config = dict(
    num_hidden_layers=11,
    hidden_size=448,
    n_experts=32,
    experts_per_token=3,
    d_expert=96,
    d_shared_expert=0,
    hidden_act='reglu',
    moe_layers=[1, 2, 3, 4, 5, 6, 7, 8, 9, 10],
    router_score='sigmoid',
    normalize_top_k=False,
    routed_scale=1.15,
    balance_loss=0.000351,
    balance_bias=True,
    router_bias=True,
    init_std_router=0.0107,
    lr_router=0.000569,
    vocab_size=8192,
    norm='rmsnorm',
    norm_eps=1e-06,
    tie_word_embeddings='early',
    optimizer='soap_variant',
    learning_rate=0.00105,
    beta1=0.95,
    beta2=0.99,
    batch_tokens=[16384, 32768],
    max_seq_len=1024,
    train_tokens=362000000,
    max_steps=15147,
    dataset='wikipedia_en',
)
Below are experts of layer 5 (counted from 0) of a mixture-of-experts language model. Rows are named router (the router's row for the expert), gate (a neuron's input weights, with its number), up (a neuron's input weights, with its number), down (a neuron's output weights, with its number) and show model dimensions 64-127. Each number is 128 + 32 x the weight over its row's rms, rounded and kept within 0 to 255. Numbers have three digits each.
After each expert's rows: "mostly gets" lists some tokens that are sent to it at least half of the time; "comes after" lists some tokens at least twice as common just before its tokens as in all text. This comes from a sample of Wikipedia text that the model never trained on. Tokens count by the router's weight.

# expert 1
router:121068142171141148108177180151118121133124110066045112118142153121141208143123152113124153125102096154091099137118107151064113094119125160075101162092145139110105068171168076117117191130157198
gate0:114073125126087125112126123145084131151158154087122133105104172079131112105116135130108166132135187168165119150135143136089103081088129156127139147112153122101124131139232137131147159172126105
up0:095112106171157166154153120075129134100138188098180123161126120168135126170146153129151109129123082118124148104127083121094151151115107158118120126051129105169114145094152105126092092100129067
down0:116168122083110101134177085093154185125092170126095100140135085160094143162102145162100131122181061132107110118144120153132166154151157141125190164163129121110077223158174115147146185148124110
gate1:143126100153126173169113140130083121115157126052141143146152111137132170149164144099145164156131103137138074115112096183047131173180057118138096100095144137185099122137146103108141143074113161
up1:141137169075075103168123148156106123107163081183185125132096125124129122117104152081158098113133190139205107156095144098181120146134105126138109111148064117109196107156159165140102105164136110
down1:129157097114174116135163187163107149145111125112175134129133143117113103141100139118155124148117151132191147094138129202143061146038139136134136116138099096113133101167122174129189072085197119
gate2:106127152116165081108179149098132131126075128108150074164114143168121082169100125192166099114194140156169174206140105139079196176189097113162145125085078096141153120126144126126143184143170113
up2:121110119117142132104155151122155093163168147139069113118132158186135140098164099113174118134161175120118115124095127132173135129107149135165160105160109106131100154090057185116124125121139115
down2:068152107176130121142136107120116123122084125145131125123109112133152132185104154147089148117116138151142159151139081120096162186114150099110151143083098165185120112101087188124157155143128112
gate3:101077120125117155080154131115072152119093073132099126096126183064141128193125152119041090103140159171155121114146122175131139114107089054186205107128122120067102068136175129114160117093111213
up3:111198130102136101153138150180137140156124146155178160113144107180143112110136108088167119161188150112120107068165199149132111161109127141123089141116094083101165152145118072118075132097131133
down3:171063134160147132092124152172077143098138149128112127176143107075153102160151122162145151099186114191138108160153046159065102133143065178154133166124086117177083042153084140126117160142125116
gate4:115158151178119060155109123093097154173106144122119090145088120181089151131110174155147183131142151112185141132130136095104178156155067098147121074015138154126122125117084121118085121104144123
up4:133083165111119061086127116090127140185150106105173138153134137133062173143158138137078136116132161103173145206124165149092111142079124108176103091128204111168160147102171066140100134114165145
down4:104156109142107091149075133151143112155131143153112175143125128105064135126146126055121188132170114101081179110105134148066128176100173102159121008100167111139141177083102160086121133156104177
mostly gets: "½", " \\", " you", " $\\", " Chan", " thought"
comes after: " ", "}", " \\", "\\", " that", " be"

# expert 16
router:159144129161118101162122160145195165103110104156133099110124123128146161146098139125101163180170167122112098154187128118125116120168157137128109163182133113149139158132165133146118121122225160
gate0:127170155142195121168183056150094121095141180118080183140138099107102157047117165121123126130108177072139121199121105163128097159128160158073196139194126135130147146138136095186130104105086216
up0:127188115122080088177128189100143148170086153122137149121148125156118166184117169167067169127097158118095144120142155128128087140140127090138116109127130102157125124135105126105112080092129123
down0:136154063112144150119137121088136141156120136126128179155162119144085132156158137108108162089138165107155152156135134170120154128140108088117112066122071124105167118157058132105169110114109126
gate1:158118110203155133135145108115128068052082111179115085123128158108106161124162097096085116115118132163024132137157147092130201155098178156088055142088195119170114115199089110131156163126139132
up1:101067149176171121154101138145093114168181110117147113086126057112167150108134127101157129131136130162130098180093112164211135090139136105112171096141082123135085111179129127089115129091093117
down1:143145143097214125174159118140092081066132107116076135173069161104115144102143162082191083127120113122141092229142115112138115140168170154209140084079103125102112132119092083123117149143119117
gate2:122063118164186087130110123111097179129161131125137155124175150086089133136141100182140143106069128124145134160129134093132089162118178128082107114127158109147177158111126126105141186112149138
up2:103141133074124147130172119079096074090143155138144088165165111108167191080127118102114097099080083103189113067104105126162149113120116134111086156099135153100130165183208149092082172134125130
down2:102110153095101122083114147143170107133077138144142157157122139133155082108118154165188137128139169115165151164187136163186145122130100106099138137116120138115152108149153112137103120111126140
gate3:160077112201112117088141128167167084149156090131145148121102096104129157114098211116068125156142160110154068101178143213109116099140106142150108129172133155176069102117121178121098095181152149
up3:109114105134123151162117134094146136130198094121139088151110092106134140201130123132173148165077163133124079178153097121132173107134113118090080094138163126160050158132173116122075097094059143
down3:095158136108105128139098130130174172156114043111122165125150115167086120078143173116135096110151131183127120100177140122133130135097168101157109096148082139180149081136092107096134179126047127
gate4:140116111097158129091100169132084126148102112213101148134098112106150158143127112184093140124203116149090102132138145070192098131172099118162098155120156139118144136165164106118091140094161186
up4:121134139045071164130112194118145179109119141115114146160112066095092154167155074099094119111141137142074150134146130190178165193124151102159126129164172169124151142099160160098126173156205113
down4:186134127138127121086153114107129103164124110124071102127117145154113139086069142162140169139096162104115094125147120180138134113165084152113166125096077205087130125138129194151162152158074115
mostly gets: " Racing", "final", " GBR", " ITA", " tournament", " champion"
comes after: " |", ";", "–", "3", "6", " round"

# expert 4
router:130083118206144078141068147133142129116153138154117129092141061093135129108118122116149142161092137108120127119135158185116103154154155180125179159075099107092081096088149137159097089139138136
gate0:117104103189116096166149150130191092148150134124109115118120140131122103102137179135118133126108151150107107136130142044136112146091110162124079150147100120162113119117171174163211177144154124
up0:112207110114236168082057115079101144140103104195132134190138148127137143157113115223166144084133089126059089110095095172071128088111099162130115175129157154082094112074141132163160148102116092
down0:083109069134126126141165050097135047152127178113102078120121196123095150166110069027120124184213117125176113183090079125125132054181106127127080161125161157147142154131069173164124104158107100
gate1:182113140075112128124121104084107180103125106133106145137131098127182156137117047188131146131123115141089154167134116119173143105109111138090163130129111107059126159066173132153137171125096064
up1:144147157099121125108222133123173137144087138150156148219130087110058182096104132156143156135117068066106129148066148105120126166129112145166102178147130158185143140160126135178085161148127126
down1:113138117110117122097100199156099156099132114159130078118206057159124147075094145053104143140155081164147106126086129068131104182084144087204119150082128140163168121132167104138122118127180151
gate2:173127157138166130183089101173141088143128126103102117181149080117127105049091085165171146157105116172135180151126112106147175194177100155089118171105086148139159122114089144125091124157156107
up2:094149081171120136209095083139129145128105173124155076157163121129132114094098141117107157132138143096198129125176219130088062184121151114160131118124145126120118126128166152093076117151146125
down2:112130166193208116157147155125145074126166108144120107129157198169126124130119102138086093106141115141096095057137081120110152112156154152090192157127163126139067125164083087120101111140193107
gate3:108059152099166122182113023186119113096128143129124119138121156101103138105184143119088122123109080125135089108132119174134179093109170108168107098130112109097129127119142114159186177139164132
up3:121068157136108082118094159114168083071159125111103149112112109168094143173148135105109185142139157159132137097129095115154104123116101142135182145163171128124150141142145161170166105105111112
down3:134080143119153122154100141109155138107135186113168132168149087114202133112116110146165088164111168119102206114151163139075041116176126155139130151121145248067140160129127147101084073177086145
gate4:109224112124092130095157156100056106110142137137098086105134090039110170150078103127142196140144131127131171160088118106165114125126113113129116137125103125154156079132153116134158153136066148
up4:119117129126101124088123125080162143148170089173129100119194099117136128120081167141123180205165128088119118104168115172119162204140149166126169134165185131133163087109102166126116116195059146
down4:121157087108068123132082119124124138147101078136086101168218104089163149081126126152100119133147128138118106116087115142148179144114118170108142144164093120120172106064129151137069171184170141
mostly gets: " Yes", " Pacific", " Navy", " Santa", "Billboard", " Cra"
comes after: " the", " A", " F", " The", "F", "'"

# expert 3
router:168090118164139159130108107173058147130085154112172179120128073070138189078154147116145130188145148083105160114181185042094107081077122154122123163109144119147122122138075090168118129082125138
gate0:147083140120151139088193115130107116135162126173141114142132149083139188082136165096172147187101162119073106125134110153154111103132119127109130148164145148135108063147067125159134172143110161
up0:129127108087105167108134058128106087077102154098112102095147158150139091113141131117154163098106103108136132162121132079146121187159174080106102163134161127157122111160136100134165120115142089
down0:133141094091101129123089195114214082112086111197055106184087146100088084171107119047112114153119120125182140110080120135134143129147154213102118073142160124144091089153098110154138117101110157
gate1:085101139191091166161074128097080135091071180176087165154144177129125129127131123191115189150107103119102156094121182153161104163130075113151100142106083076161159096163102078175130120139106153
up1:116147085096125147140107130062155102128126134135136085136168019103132138105154120142086167163091135200118130105084089140104151121135093111144148120165128143127174229086135118177128111119101116
down1:128139135223068193132071148168130145112121141094102151112108114167160108196099088119088065148116108135061113128086130097102159175140158116102074177068129123173127161073110120075127117116112145
gate2:151107182196092128136103132167161105160220146166082164124166152148105111102128150119114081136094134183124169076108140132125075164112188167136135081123134089119086199152165102114132148176137159
up2:148171101172129167177091134098142115176124152115083124117066136185084130127155104100131119181183110124092163145175086114166163082154154101095103090145136146153115055166115107124172117150107160
down2:146103137149103131120100126089093123129169124133105137090122134132143183140079119153151139105124102140122084147110159182109137154111117124163138105155178073166149156146189191117149154146122153
gate3:127070124143086159151054130135080146161099085106150186128107126142148187173117103074118137139193132108125165113177154145117113088090076143146106113155134146135150057100142110105143140168111134
up3:127131126107139100089111134132117084137163098096160151138142154132143186114122077084101110151159166131139115143092108101093145139065122139167106094113152171112137112154101134052173111152039139
down3:130126139111113051178101153174161072087158050093107082100133103119098156195134110103047081094169093102083127161140146162098144163192171114120154098083158162098141123088141148095154197077100131
gate4:084187102144153112105192099164156144133093105119129173144113149122131111107153110144115150143087137139102117137079098144140127157092136131091082099144140092139107130110174064116137175116132152
up4:078122099099178119179131099125049166143101134156116110119116100126125144140111149173108190146146095129111082122105175109147108130113129114142125146080098121104121122100182158149159105113133111
down4:127185124073138137160126104095173149109165155124175126081156079089129148140143109132121118180064204142110125122114108154244090087140075163163154048098140180179135208093142104058042139201119148
mostly gets: " century", "History", " period", "based", " early", "year"
comes after: "9", "-", "1", " (", "0", "8"

# expert 30
router:091111146216173148104098182139079102134156144118065131092112139140151167110079149171106159167105147174124124141127107082144103080063090147083064153095131123116114085117070075173166118088125164
gate0:046180130096089130091170094080111093138142140142166157159113148133118167067079110086205113133111102144104128126118143090112107157109162082053063135107087115163131056100133069145184125164076156
up0:134098105188151105092134101036119124092112123137084098118102103119146145139097062148144108171113173184108137081108135118178093202159099107135143108123137130110057118069069134194133091148089182
down0:163138160101107129134157040087232089142092109118151098119121166152159148145149169131081180104109041062195137111191229189122100109169111109093147164163177145141168098098107109157104091148185141
gate1:103105116155122160126113096119047131104187196166104154108169145125169190133129140142149115162041130172159084119218100088102104112128136131114095131072125139131145124082114151142215143197101162
up1:180175118169173152099106096128198123146129108084146072076100140161135094142170077165169101113096116117155159183120161134114116159191073158121162150137094125148108152107149117116096124109146100
down1:146108121175163127115167118077103131234096105097115148123123091054100213198100158146162137158131134128179107085166123058116135115162072134178172129190096089116127196093135141128136132064129192
gate2:133145134101099171139130180183168173123087160086143170134162172192115106134137102157184108126174140130148111107185144141139160099125083135144065116101111125143109113145098134126166188116071171
up2:139155090196212165146155165108163156145163127161089143130117151255130156132142095158129103119158148141106135100155123096111098124093085119096083128159100104121157119134132167134130153091150145
down2:157156110103119098148145168101102134158142133111090051144121182142133117092079125132122078124104148138144168099134091101109113090127134118085127149061117162103099086121117112113113152078122145
gate3:123104149132130136130148158145133118103112126117140126109169201137149111125116177088087107119121080102125127158047187134084093141080026127118143163089127123080179081129162179129218161156095116
up3:103138063152109110098129121125103131198211173124126086101142129192102153093094153120119172106169129148099108113156090088159080110111083089114088066110112172166117178090084120126174159085096084
down3:089195110113132142133111141142127142141147105126129126175125128136194089101163167062081090152107208093124042135093181136145165151167095136158152108129118151068186119122106133108144113176101139
gate4:069131121158131109108090094153106080119083101115076223204136205138133159114156097081160108128118164133059117059137080135171224109121108113164118143106132143139110130148109142151142101147101162
up4:122131126125057151135149132201086095170148082073125155150117136119082185139076161107148147118101118109066183152176112147122093145127158138119119115115127112167058119085178112154106109105094148
down4:157173153125086152127097169165094087087151108134170068086128138159104050123188142102167121077135178131151122125121085182073139168141163138187147171126104159177194124151162163165099147152145085
mostly gets: "%", " born", " Republican", " Votes", " Liberal", " Democratic"
comes after: " |", "%", "6", "5", "8", "|"

# expert 26
router:122137121187154140131132155176112116180103147138141130107090092130120136130117084101100140216155170185115118130144178106134145099140158120122114141146139122096143129152160109229118099146125222
gate0:163117159142136070132073138139087123155159165183158088130054179144140128169111147108086141137119096123159077172077185144188157154138201144164085101092146089086087126136145200137135045143106117
up0:078128141126097138116118109101098120151214103180132063112163039140142135214095143116141184119123102116092106093087092132149162126179172147102104122193130133077138151156091048139072138183179095
down0:176141074168112203120154146094169104115138055129110105135147105106095094160083107140094121123116110167184090141179140138201161154152095142133122147115150089116117085152161115136169138145142106
gate1:124118134151104163150160112057097130149142120079108168114147117092100152135104165122166129186136159107125120159127110130131093091152128106221167113030138099106100131137145160097157173075066120
up1:099162115226206112167140083156157086117141075125110076085123159115164129169159099130150140133168129167166098140142093077144128173068096134108062125088125144159179131149090085122160104087093112
down1:115132160159150143101177144153088110115095159115126159084118130174155084083113055080154106144134175136122070139152090133085160139132148183150131167154137124101182102096126162114166127177135100
gate2:147130142167107102156167149118124149138149160105088206101134142207140142108129103153124167149136186158143161133115111081122093135190134130085098105150086137163156114105134113132106130155142220
up2:119124124094071152126125103113162071143142107106166141106104122134072128145155060056099113174136157147109096107163137174167153166207160127171191130180120157171183184140147149110106078092170111
down2:102142000134126103172112116112094122094162141112075165130141140155022143150149134134140152106128108149093151113181134143139156153128128177108152001116138162107123151135125098146097126096167140
gate3:132131153209155128110183197107144188052129151178112097053138106095112158120138148144150156111145093142108130116119190079150166135123083148105097146108131102125099114119125099165127168169162105
up3:180147118108168148122119040081094074090087166107147069151134131124120147132145140110155142121124025069092184126133148133121100104106068113150129124075209128154151087124143115115093092062121121
down3:112141089158098159135228194089119070142118143064077154112103149150202169097154130155111148093101103131188197086150142135152088137094141193147144167125221094123091120141138137122143109116126112
gate4:106142078123125167130149179125124140103146111075173084112104135097157136199115149154153113125105075151200176134130131138070078147155127148121074134147089053130130104059164108177119158085112108
up4:176118126112150105140108133076097105112189143133116160087099128115136115079185172126120159173118161104129125108139131097130081152164095186134171156065138064117127133187058128133068139153184183
down4:123082151195126162143105068081078138129101132098140133149150102149093180137112114053147131151152116086100151159171149177165145075130134118110108176110117089137143107172146135109101141134141140
mostly gets: " ex", " each", " Command", " any", " far", " market"
comes after: "0", "5", "6", "7", "4", "3"

# expert 13
router:144139130164119115147168178101071148172151138161068123086149074113141155141118166147116137132092132188152142061115173088120112094047128144058166180068111113112080059127145104148093161089124177
gate0:105107138188150148137167088104150085149132160095096135077125120159134196119148110145061091147131098135089119130153150062087091060114089147098081147135185126153155162121116173145145139140130126
up0:134140069136117111107211142099127139137141150125150142160132126142151105177171119139150109096026142130152119109143168074138089074130099138112144089156116091097102091116122179154170150114113133
down0:132176087112132181081111113078184048068139182122138100116137146177156138112078123084139110119160174125142146153105150150094171118082116089161099106142063146142132134148114128161124106107153106
gate1:056208163157126126109109155171166150108126160081116159076113157079131142149107254075172142163099078076140099107121123119103117178088140109124116109133149140156121043136175080120142162122070139
up1:118135149134090160133103111104179133082107122130151107164112187158142174138180125141122122143142172110126140098141182167223067138113136156085100106063112133075174132111144145174095126142138178
down1:243200173167091149154086113156159150108151097134095171151137144134145084143152163141082079162112150150078079109152093154100162107128114113047129037104128138144084138127129092140116169071133158
gate2:209135126137211154098228105141107146133130134081104058139156114143092133086121177130170115127149119174117055076120102118129110119084143159081090198147078139141119119097108135111135170173150160
up2:125143110076170123104128094109103136180143121145080117133080151126107111119165105121171120155147148165128125109111186131117153095108102090066105141130160135082126091165131092100107110117137129
down2:108116064087136119158071125099103167151051108139128157127100120122103079127103132055134183104166107167109130144123128177136144132147167148089173069079143114108127138096110169109098102122166146
gate3:087077143184113094120099178168211135189064158056076080132110143139151131158161148147105195132116138123161132161192126105093116111134129147137139137110126111164114175092085127116116161102128201
up3:102098081094145069202120172133151160110081107142120103128147136088107168191148123135103121106123097102177114127111197109140104119139110164139131134157126064138151110176189121180185113160109149
down3:094137096155139091150113121151143140139110148158146159133070134132129108164171166171142095104129102116117133053109185089111152062170186126139090134113090154105122110133049131087089166121090177
gate4:115142148070062135130184140108136147140107110128130137122091162064155130137092146142090164145164134155152136141148166177132155190094159135151132135133061098155153132080112203157191129103091123
up4:064151130142131158135125103134103101186142161121107134136160121162118111130097118086151130149127174117088162099177158055153175126136092143161091126159158112136077108155104104138045116151142127
down4:113108078148148137163111161131114185098167170100154177148112136112102136159122195119108104148158114112091143110110099121101144106125150189156153152141122141057102100167128121114098146116122101
mostly gets: " con", " Con", " may", " List", "Con", " census"
comes after: ".", "-", "==", " a", " un", "%"

# expert 23
router:099159139122121098158127157140161164183114151159140100112084126167115187092127178163120174189115183104173101189151146082136135156094066155150190162171112129074134137152146176161077128114173141
gate0:109078130113138116139150185187136118152148106106149099118123199177141088155195137177101116156139131139121095078120140097099104180104099154133122148123115150145203140116133146159128122108089099
up0:148112120142197128177146158153106086118134146137164114127183122091110104071089085092133143152179080178052156155149115161119182140184155149113124126079115172130088145141131206121104093146169113
down0:155045146120169144138128154136121140150122075145158097128200137145141138122161090167127097171185121114134114094090114177153135123081057135121145158125101157123134027101113083117123134043068120
gate1:110116138128146124133100149129199093101172170136105108129105212090108202140155133136182152152158132168143113095128169135156105102184192137121112122132169128121148163116156159134147146093179107
up1:154130154139116071087105090090143092102152164129116146165143109125116123121157170104112178093081125163112115111148109089164134126122120148126113171141137146117109162132081096134173143094170093
down1:097118104117154115100107156076167133144057101160148115058150129120088106150147092098091084110182155106181120117113098160164140154139129091121179055174124156162136134094132044048069130135124156
gate2:103119159172098119138109123083113162143117129128073088140078151111173113089110089187123105105151097156134063162132138142141195189081128175091107154137126121090113130119140121080097172121135110
up2:090101116153116154130139146091100172070134112141115148147138219102150128132161156183150072115194095120109085105113129175088118114109147159155092176085120105159107134176184144153104163179117099
down2:117128178151121144164149141148092144093122114111059165116247160141144157173134141128121116139048121129167074187154140159168162096112171077142109109133127140134126130124165093153133143142224150
gate3:135091104138167103090211089120114128091135148121095099121118143113113104134138094123082081163139165102154148165171095058164109119118135121133162142157135125142139185119102182132144154122116143
up3:166117136132171134063142146142140134110130099208167082105157117148162125137136134202099120116072173174150075184187112113192141103111120138151171108168139128096112180159125149135140114070130101
down3:134082140120135121112145104113133153115133139151171084188124139133084128094166089080114127141137137081085135177139138086190180077178070156113118159128102134109126124100130159138127066133151174
gate4:168112114135096143145114077104102102060098145170138107110124126075111168095166079184113185164065167121110096131163127069221102192157147131184175120087108150136153120146166132163121133116193118
up4:186135122138129104086132132150164195135127149160142082125147116102106082157164132108142148128074174158077154138126151150105150133099143123129084144192139120122123109112142145097169093159084164
down4:145143127149161172133106158124137154070086116118109160093114094120089120094079067130093164087129134146126168104090221090105094138171102134097127170132140126144138193103116133116152165133068086
mostly gets: " club", " League", " football", " league", " Football", " footballer"
comes after: " |", "|", ";", " season", "–", " League"

# expert 25
router:164149145198149148094130133164121158134093128147106105116131117094142152127139080100136193185079171082140179121092127099144036109093145175113161146184155090144169104141086102217095115135167168
gate0:183152170087179120131181153156141140117134163135158116135143095166108098102102088188131136133121181133136144065094132048114153144048118128133129131102123085144136137118169107075088120175111108
up0:092091090123134106153118151089076139105176107148020185072123145121169042076076096143064120134118191151160076057139120158181176142139136093139113134159104172114152115107094120121141136144149136
down0:091156133114066109152121089135110199095114080060048129121135129140139131145146133144071056148103176131145102103135094101209067069139104174120108104130095188145129125188113155081156131151107131
gate1:133142124081088128152096099111129089108168102144126137112124105099127122137129099113103129171125143151151148148112205150154101054111136102204156124161092118118128118159131166184149081188152101
up1:074128141133053138137128090112081105085132151098097116138113088111136104154090119140120092102151083098131146124112171098113138168129123078095133134162109153148174145176169173100227099161091090
down1:135158111128129099139119069119153123097166158132176160126120191045104128127100131118108149139128108071170184124174167127131059099173086149135158074094082102124131171131105125120115139080178112
gate2:112090166100090190145101182196143135125096136087090128151123100122127135183093059101148206128123205108116149090115114166194147114080162120116167137123114108128148114145104186161125156155126155
up2:104120123089121123132073151111104129175142123140100108110149014109113099151096092179152139179113131154139157140080128078082109153094104136108107074150182156133134152191127095101071113143135141
down2:158060173141110073090118113081034096128142096196113127148096139145133105127115125095123075102060117155089145124107144127154141159083085168181091083165141120160180141109122117095096116077164143
gate3:124141166171120107143118098103127125106100157111139093059074196082114113087161164090117115130118117117149119124199152166066135108165132149122114129117123134134195150124071135107103127173214144
up3:121114055133094111145102091111116094154105146157116121138120130135119120136185162123108171134181125148143131132179140110124124081156124108126206109155127019149155157142103165109134174164161058
down3:172219129139095112130137116052108137100206125133165058077100085121097163131108131139139139075121122115171101075152119160098138104143159105106121071125103067068082109116160127094137097161122089
gate4:128186109115112130104089081112114125098061069138137139140112108058170166140077096126106125125130122120128114142121117206075108149108108130119158143153098130161173089169132143126147088146069164
up4:086115124120143190079111127126158073060133125093106127125137129174152094109128072062119166178204151165090109156172069161129115147163088178134136158148085145132122156088136158167156111165171126
down4:128158136115107078077142075093155115096165113081090064200126133121162150175135056113092144156165132107117161119190159157120120171188064157171142106165089130145159105205158141178090091179104042
mostly gets: " ISBN", " Website", "year", " digital", " wide", " Glen"
comes after: "2", "0", "9", "1", "–", " ("

# expert 22
router:147093136170178165110118150134115139117084142068066162105122146119139178134149132113162169126103157095094033148160130154098114154140131164083105144125121128107139105131116114127124169103129210
gate0:195075136136067087173119093156132111138162113152106089174150114163120116146172170163133091102084165191125085111204145116131160088130139132130132168189126105072183138110145131139160112109157229
up0:108197125146165125174135127126157125083095132117144090134165115097101114144121120134126118104150174075124189121109111106133171163096077175140115134062091130115145135069122113129166090106144115
down0:144094165148126128091154133095106163138078184165151194111105115112108120129175119148134155114146131112135149098190142148168087141155100074154134060093121114124162072124087112085161161115159101
gate1:145145094136108125128166203136188084100130115153125174108100149141128184120134186062164098120162113072120112134166152188191077166149103105098152115116170091144093086183177118120153092142080168
up1:186084142085074110114135131154144169114138166156163162095111179080143117083148146161099114084057149149089101135149137106222180063168178136217109179173104098132142112082060150123120113100146130
down1:199023118129109117103087167158160183120100080091127099086187158127110135054152107174119053073114142093117163114133148079163098149128134099205076104114142121195108142094070112131072119135164138
gate2:140075151121143127167162126100139126154117116080132100129103147122169111138172028111158135121098115187093060159171074148132126149133051145130141143161085132139143103115073075130118122164143185
up2:131088158124065105129148152154230151092144119132168093130116128119146094183143154120122129105169078123149133103090123140137099127107141117167144174085111127162090157154094128123088078102130168
down2:196107147146149157138124180169169139102127140157105187149136133169109170125163088169137137126141095148116098105154088135191121140090143162100091181136138138106128144123162139135122131112134133
gate3:090156125108098086127092114107147135199203122119129165109222086105129135125132095156145151130113146125137161124144123099091112165158100167100107149074148131124083095215135103102126076142119137
up3:114136113138140084074131124127199086144137155074178053113135169112135123035134143115165160114102088142162109150155126108077120113150090129105156082168102153093140126086017134103153107151148108
down3:165142096149161130127129130115153109164123148128135125192206234179138197140120111134119066188141178095146131135114165176149146123091149123136154113186126152169150130172113140137109101122067147
gate4:119106166109101101157143176133055121067141095161128195148162189150114181094139127139121141129139133160091120057155129142142114131116146082154100124187160137124083103161139058146138122051154136
up4:159166138140144136132124106193197145170167091090106158119135180163106123091115148104124099114125143137134134138165129129211168187074099146158124096086099168125096155083158146091138144143115052
down4:151095113098134156117111130122151133132073108051166205086061128110061121057159136117144162109116166091134120105102115128123141073141125140134163128133136142096118137140134205105159201161094070
mostly gets: " imp", " x", "½", "La", " $", " Ar"
comes after: " ", " (", " \"", " c", " f", "D"